Below are experts of layer 5 (counted from 0) of a mixture-of-experts language model. Rows are named router (the router's row for the expert), down (a neuron's output weights, with its number) and show model dimensions 128-191. Each number is 200 + 40 x the weight over its row's rms, rounded and kept within 0 to 999.
After each expert's rows: a language model's description of what the expert responds to. This comes from a sample of Wikipedia text that the model never trained on.

# expert 54
router,251,209,127,213,208,160,183,170,199,250,194,151,235,208,215,211,237,197,221,234,216,180,255,208,215,186,238,175,174,185,223,152,182,198,172,152,203,234,128,191,280,261,180,262,209,240,163,198,196,171,209,185,128,159,248,189,212,200,170,242,244,156,212,239
down0,210,151,125,222,231,144,236,218,170,114,214,250,178,216,237,188,134,148,221,173,189,200,232,166,208,251,216,247,224,225,249,224,267,170,177,247,168,186,201,198,193,251,214,135,157,169,184,129,206,197,130,231,226,193,244,164,248,256,218,236,256,243,159,125
down1,223,228,202,134,276,219,115,248,317,209,248,203,225,177,203,220,181,165,221,164,170,203,270,204,154,174,219,175,163,126,158,164,192,83,181,146,142,244,247,146,187,238,260,262,296,208,295,269,224,183,165,185,125,142,192,227,169,185,181,221,183,210,176,167
down2,278,210,132,151,173,186,247,237,217,226,172,186,233,228,183,186,234,221,142,233,172,227,143,131,238,233,244,178,209,184,192,204,208,164,132,218,161,224,182,218,174,171,157,207,188,178,192,204,239,260,215,236,243,186,216,233,182,210,229,225,262,163,218,259
down3,193,251,238,213,240,190,142,163,219,288,232,210,261,139,214,214,138,212,147,114,140,219,225,219,146,190,191,204,211,180,221,228,138,201,156,173,272,250,179,139,133,220,180,212,201,208,222,288,194,226,165,223,255,191,236,230,211,135,200,186,275,166,194,141
down4,191,227,179,228,197,221,196,223,77,200,230,287,294,197,268,245,197,193,234,216,198,236,233,226,132,241,209,91,188,247,240,164,190,244,202,200,200,193,198,207,155,115,206,254,203,215,233,172,192,210,246,162,234,187,227,230,181,151,286,134,181,237,205,191
down5,197,169,199,165,155,237,137,271,192,166,148,225,266,147,203,220,199,280,272,226,157,207,191,211,210,140,165,205,175,165,228,200,157,187,212,216,245,200,230,161,185,154,201,194,204,134,196,250,219,274,253,250,238,239,131,203,154,204,191,194,170,173,276,154
down6,157,284,221,159,234,265,236,170,219,244,215,167,205,177,179,201,152,262,144,244,253,291,224,184,189,228,131,142,234,154,145,196,211,178,150,166,222,242,270,199,213,201,231,203,228,197,267,200,115,121,240,170,258,215,230,215,140,150,114,171,204,247,143,182
Description: Descriptive modifiers and conjunctions. Adjectives and the joining words between them in descriptions, such as dark, wooden, -like, and, or, commas in lists.

# expert 52
router,178,197,144,221,160,235,190,181,283,250,213,242,216,208,232,192,148,192,179,175,238,195,175,189,273,265,181,232,137,194,225,167,79,160,189,195,233,249,196,148,256,242,220,196,216,171,210,199,166,231,245,234,137,106,242,276,137,231,252,140,195,158,287,195
down0,206,153,159,195,173,184,225,153,150,170,198,250,229,163,193,205,147,212,266,226,149,166,169,205,223,247,166,204,209,194,221,299,252,168,140,135,119,177,224,172,178,180,216,169,153,173,234,141,192,249,209,253,224,216,237,271,212,244,175,278,213,180,226,195
down1,180,143,233,179,227,188,188,227,198,214,205,174,225,161,240,231,228,221,182,155,242,149,256,218,141,171,157,134,230,195,251,100,234,190,158,162,211,184,226,144,202,185,140,160,194,224,264,226,274,202,151,196,131,155,206,170,235,206,139,227,168,228,191,183
down2,182,219,316,201,193,226,172,230,165,181,219,187,273,270,228,154,218,137,216,185,213,211,212,163,170,215,225,165,200,164,305,190,157,191,174,206,197,201,189,195,166,189,131,203,202,280,173,221,269,212,193,264,242,213,174,189,206,171,162,225,191,215,208,251
down3,267,207,261,162,186,215,132,206,260,228,208,139,169,226,211,205,211,160,227,68,195,183,228,213,227,147,194,225,186,247,230,233,138,195,188,232,236,211,190,126,189,151,206,219,148,256,209,323,173,174,240,242,274,241,243,193,254,151,174,186,156,179,136,169
down4,168,177,176,174,165,160,110,252,121,184,227,206,200,223,177,218,145,271,193,200,181,146,169,205,160,217,213,209,191,163,233,226,251,248,183,126,235,279,240,218,251,136,232,205,203,122,175,194,178,144,168,187,142,215,211,116,137,189,168,207,226,212,156,190
down5,208,223,211,215,247,258,159,248,263,189,199,157,236,194,200,117,214,292,209,215,228,160,113,192,189,225,168,194,265,232,212,192,213,143,275,190,177,277,224,216,226,193,135,211,214,204,276,176,171,283,292,148,211,200,125,211,237,189,218,251,189,108,191,137
down6,221,279,230,178,164,226,231,179,216,138,218,162,152,150,189,163,187,188,142,200,199,211,179,171,192,176,204,202,228,217,193,196,208,162,193,230,254,203,216,179,188,234,252,271,183,197,146,256,145,153,243,169,177,157,346,170,225,171,164,210,143,223,166,203
Description: Biographical entries. Dashes and words in biographies and notable-people lists, such as Name – politician, born, studied, worked, footballer.

# expert 45
router,211,202,199,152,122,227,152,133,176,197,193,206,235,219,264,164,184,148,175,238,172,222,229,216,206,171,186,177,161,194,162,197,179,241,196,147,188,290,191,167,298,191,201,223,232,207,149,203,257,183,259,127,213,172,288,303,205,233,232,165,268,192,265,165
down0,149,204,133,190,148,188,207,163,228,187,214,250,152,196,232,135,197,207,233,208,234,252,185,202,217,162,161,245,186,194,239,231,182,183,183,250,209,208,303,185,253,194,236,229,142,217,203,120,214,164,266,206,235,256,197,217,208,255,218,180,190,197,167,92
down1,162,299,231,161,210,204,106,190,181,175,215,221,248,182,200,198,171,201,98,193,137,142,232,154,235,208,202,117,180,190,236,65,234,135,151,183,171,211,218,225,183,243,158,169,218,179,267,251,217,181,151,194,129,174,213,182,133,290,167,227,231,177,231,207
down2,253,183,196,244,143,233,205,274,194,223,205,231,203,197,163,160,181,149,214,198,207,224,167,178,165,215,237,243,193,168,254,234,248,166,225,233,218,185,210,202,167,170,228,194,225,239,165,207,275,215,261,226,164,243,280,146,241,170,264,189,259,228,212,284
down3,233,248,283,165,184,226,186,239,244,204,210,140,251,194,166,158,163,140,224,111,265,223,217,218,190,210,134,167,163,188,298,200,188,186,123,258,189,212,201,144,153,154,171,194,163,144,173,273,197,205,253,232,182,242,171,222,204,141,149,228,169,179,151,163
down4,178,180,201,187,178,196,135,165,124,253,151,219,207,189,228,242,157,246,222,203,122,208,166,184,206,289,244,183,166,215,150,227,183,209,244,188,355,151,264,191,146,125,170,254,271,178,192,185,199,199,172,190,276,194,164,97,181,189,161,231,152,182,165,132
down5,198,202,123,185,270,239,187,220,259,200,228,196,154,203,205,173,175,208,170,216,209,197,159,259,114,173,166,142,202,190,168,190,198,205,248,152,204,260,250,148,233,211,200,280,143,147,223,213,148,222,166,202,207,199,206,129,184,206,161,236,144,286,193,143
down6,198,253,267,157,180,256,227,214,210,188,309,109,193,175,208,176,186,190,235,229,183,179,227,196,153,182,220,191,234,144,196,129,167,198,240,245,166,206,192,161,127,149,175,205,208,132,195,233,202,197,242,155,221,194,262,109,192,197,84,209,157,216,180,238
Description: Numeric digits in data. Digits inside IDs, coordinates, areas and populations, as in GNIS feature ID and 44.0597°N, plus units like sq and /km.

# expert 63
router,238,239,212,177,138,162,253,170,163,203,202,196,247,203,275,188,233,229,223,197,192,126,182,177,233,210,198,158,183,190,211,117,226,187,160,200,195,234,178,232,257,192,212,212,190,217,187,222,226,203,144,210,238,249,257,293,286,264,226,189,149,110,238,197
down1,146,248,171,197,230,196,226,196,238,217,160,170,237,206,273,157,203,121,197,197,138,144,246,243,158,182,172,207,218,230,190,125,295,159,217,181,138,196,254,167,222,162,201,186,173,127,152,172,252,195,217,252,139,116,219,198,192,254,210,258,223,252,218,191
down2,254,209,156,217,212,281,180,241,223,217,198,178,201,179,165,197,197,207,165,245,210,209,190,126,198,208,210,231,169,206,184,244,146,186,217,251,222,176,170,161,132,100,163,213,234,256,245,168,245,202,204,207,210,201,167,208,170,214,289,196,216,226,154,270
down3,277,193,208,181,266,188,209,199,173,253,181,126,205,163,164,174,242,169,152,216,327,172,194,241,222,200,186,172,191,187,280,165,178,216,243,212,177,239,212,192,72,129,197,217,232,198,154,330,221,183,200,254,228,217,218,255,230,186,217,149,183,215,180,163
down4,251,229,176,162,213,182,208,254,84,198,224,168,215,91,189,164,182,186,148,131,168,156,205,171,216,263,172,131,197,278,227,224,209,239,207,237,232,239,233,163,127,158,213,245,192,180,205,175,175,185,226,154,253,201,171,158,134,157,196,235,211,160,149,248
down5,205,184,229,188,239,216,163,239,226,185,254,160,219,227,191,213,245,243,183,182,200,140,140,183,152,172,241,220,198,185,202,235,216,147,212,179,258,214,213,145,184,205,164,151,185,147,182,197,221,259,270,190,153,180,188,127,89,199,230,166,173,160,208,213
down6,167,237,230,169,225,282,207,73,174,235,214,136,158,167,163,142,180,221,197,190,176,310,258,182,166,196,209,162,191,135,179,205,163,173,230,199,204,202,229,205,106,287,193,216,164,209,166,236,178,230,258,200,192,224,231,178,182,155,207,262,179,166,185,155
down7,162,240,267,210,283,218,174,140,212,226,172,178,217,203,202,187,170,140,234,241,232,141,231,192,200,248,176,225,233,191,210,173,178,198,162,159,162,218,165,165,151,127,160,220,208,222,208,238,327,190,243,273,231,192,197,119,170,169,227,153,242,188,169,212
Description: Coordinating list connectors. The words and, or, but, while, plus commas and semicolons joining the final items of lists, as in misuse and mental health.

# expert 0
router,263,245,201,189,123,163,230,159,164,158,241,242,259,208,191,239,198,225,149,201,203,190,170,218,258,246,282,211,126,225,177,234,112,187,206,153,238,258,187,133,183,200,241,154,209,209,235,231,217,209,199,148,179,197,173,222,216,245,147,218,182,185,233,184
down0,182,175,270,140,202,202,222,122,128,199,199,198,111,229,163,178,81,239,162,163,158,189,167,225,196,232,148,254,213,122,191,257,260,160,273,148,160,181,224,158,200,212,211,170,200,192,187,213,210,281,275,219,248,229,157,198,183,124,185,131,210,209,253,155
down1,176,240,165,183,234,186,184,148,205,238,203,222,234,158,197,232,233,207,133,176,170,134,227,161,171,247,196,223,228,148,196,142,252,197,178,121,189,262,248,197,251,242,169,171,194,194,229,311,182,175,123,194,168,165,209,201,204,239,179,231,201,176,192,231
down2,225,173,196,245,148,196,189,284,213,208,202,210,248,167,135,171,211,138,170,235,151,170,199,200,180,163,280,239,219,190,242,272,168,198,204,236,215,236,163,227,162,163,162,192,210,275,229,157,261,199,219,225,130,235,271,144,260,220,244,186,307,168,198,281
down3,207,252,232,206,144,206,157,190,203,271,227,187,237,175,230,185,111,194,197,177,142,204,162,240,185,166,209,201,207,195,214,208,175,215,85,207,160,158,203,121,216,161,220,232,194,155,228,297,149,182,188,197,197,199,168,231,235,154,173,182,184,171,222,188
down4,207,231,77,189,185,176,166,187,151,209,240,217,201,170,261,207,189,197,174,251,198,145,194,199,134,167,154,241,146,192,228,189,249,235,169,206,257,218,205,184,197,191,262,208,275,178,218,331,262,191,158,189,210,149,222,161,194,179,149,268,227,149,109,197
down5,181,116,250,149,239,184,177,214,204,123,199,166,175,189,206,169,178,220,248,239,152,249,212,237,85,225,178,232,247,208,219,215,136,224,191,193,286,252,232,151,170,170,192,227,249,244,187,189,266,235,264,322,236,190,146,178,185,198,285,225,261,234,142,179
down6,228,201,221,177,170,238,207,170,204,112,255,164,266,149,204,180,200,196,195,169,262,307,263,215,157,181,217,167,209,219,172,168,153,154,195,234,180,230,232,187,133,202,182,259,197,227,212,263,173,148,231,121,235,222,252,142,183,193,183,202,167,250,135,202
Description: Digits in numbers. Individual digits inside years, dates, scores and percentages, especially in tables and lists, such as 2019, 1915, 33.29%.

# expert 25
router,181,216,215,133,210,190,155,264,162,191,242,181,207,178,164,229,186,189,193,185,175,176,175,165,267,188,277,156,153,215,203,213,201,252,232,314,203,294,188,199,240,205,264,186,161,253,186,164,170,234,232,189,156,195,200,192,172,244,193,216,224,194,183,197
down8,162,200,211,120,183,181,277,245,220,266,258,160,137,193,132,248,142,210,231,233,262,247,214,123,221,246,213,197,155,216,200,297,190,220,220,193,233,225,225,157,223,233,250,228,173,214,159,232,207,224,169,257,194,192,190,259,231,135,212,136,191,139,166,136
down9,187,196,192,189,175,160,170,263,231,267,240,145,200,196,261,210,141,263,236,263,256,218,172,163,210,184,168,130,205,189,271,221,186,252,192,266,160,255,193,212,253,223,156,130,169,197,315,151,196,225,201,210,273,140,130,238,164,232,164,152,224,146,209,193
down10,177,193,271,243,231,129,254,175,224,219,177,228,174,243,205,296,142,226,192,200,221,218,134,239,194,158,245,97,200,164,198,195,199,218,244,235,186,268,213,199,150,239,174,163,206,243,215,106,120,194,188,236,160,179,238,188,105,188,139,249,174,219,176,235
down11,180,225,216,200,240,247,168,207,158,226,182,214,196,212,188,222,200,123,143,200,206,217,200,169,202,222,209,248,225,157,223,237,175,177,135,132,266,194,270,183,218,279,280,233,201,179,167,202,206,223,168,237,171,129,228,203,133,217,137,213,169,246,203,169
down12,201,245,244,212,169,219,225,212,224,265,178,154,181,206,190,176,184,314,238,202,150,169,138,190,228,239,203,176,146,200,210,222,228,191,220,130,190,176,192,228,231,230,203,197,226,294,245,165,260,144,148,195,243,188,222,250,264,170,206,183,224,181,159,269
down13,278,186,142,119,146,246,195,130,206,130,171,138,170,189,197,152,164,220,133,212,200,171,175,153,275,232,207,208,88,178,140,160,155,137,150,179,144,236,169,210,163,214,255,230,246,225,157,196,217,241,162,245,151,142,179,216,161,232,177,217,232,182,178,178
down14,230,196,242,212,231,175,211,152,238,116,196,243,241,205,197,231,244,150,192,144,189,189,190,205,148,209,187,262,225,172,257,219,221,132,216,196,165,232,281,173,172,263,192,151,158,157,186,165,239,211,213,256,196,181,226,181,132,185,169,226,205,120,156,238
Description: Clause boundary after dates. Commas and words right after dates, years or time phrases, such as "21 September 1998,", "which", "season", "year", "pandemic".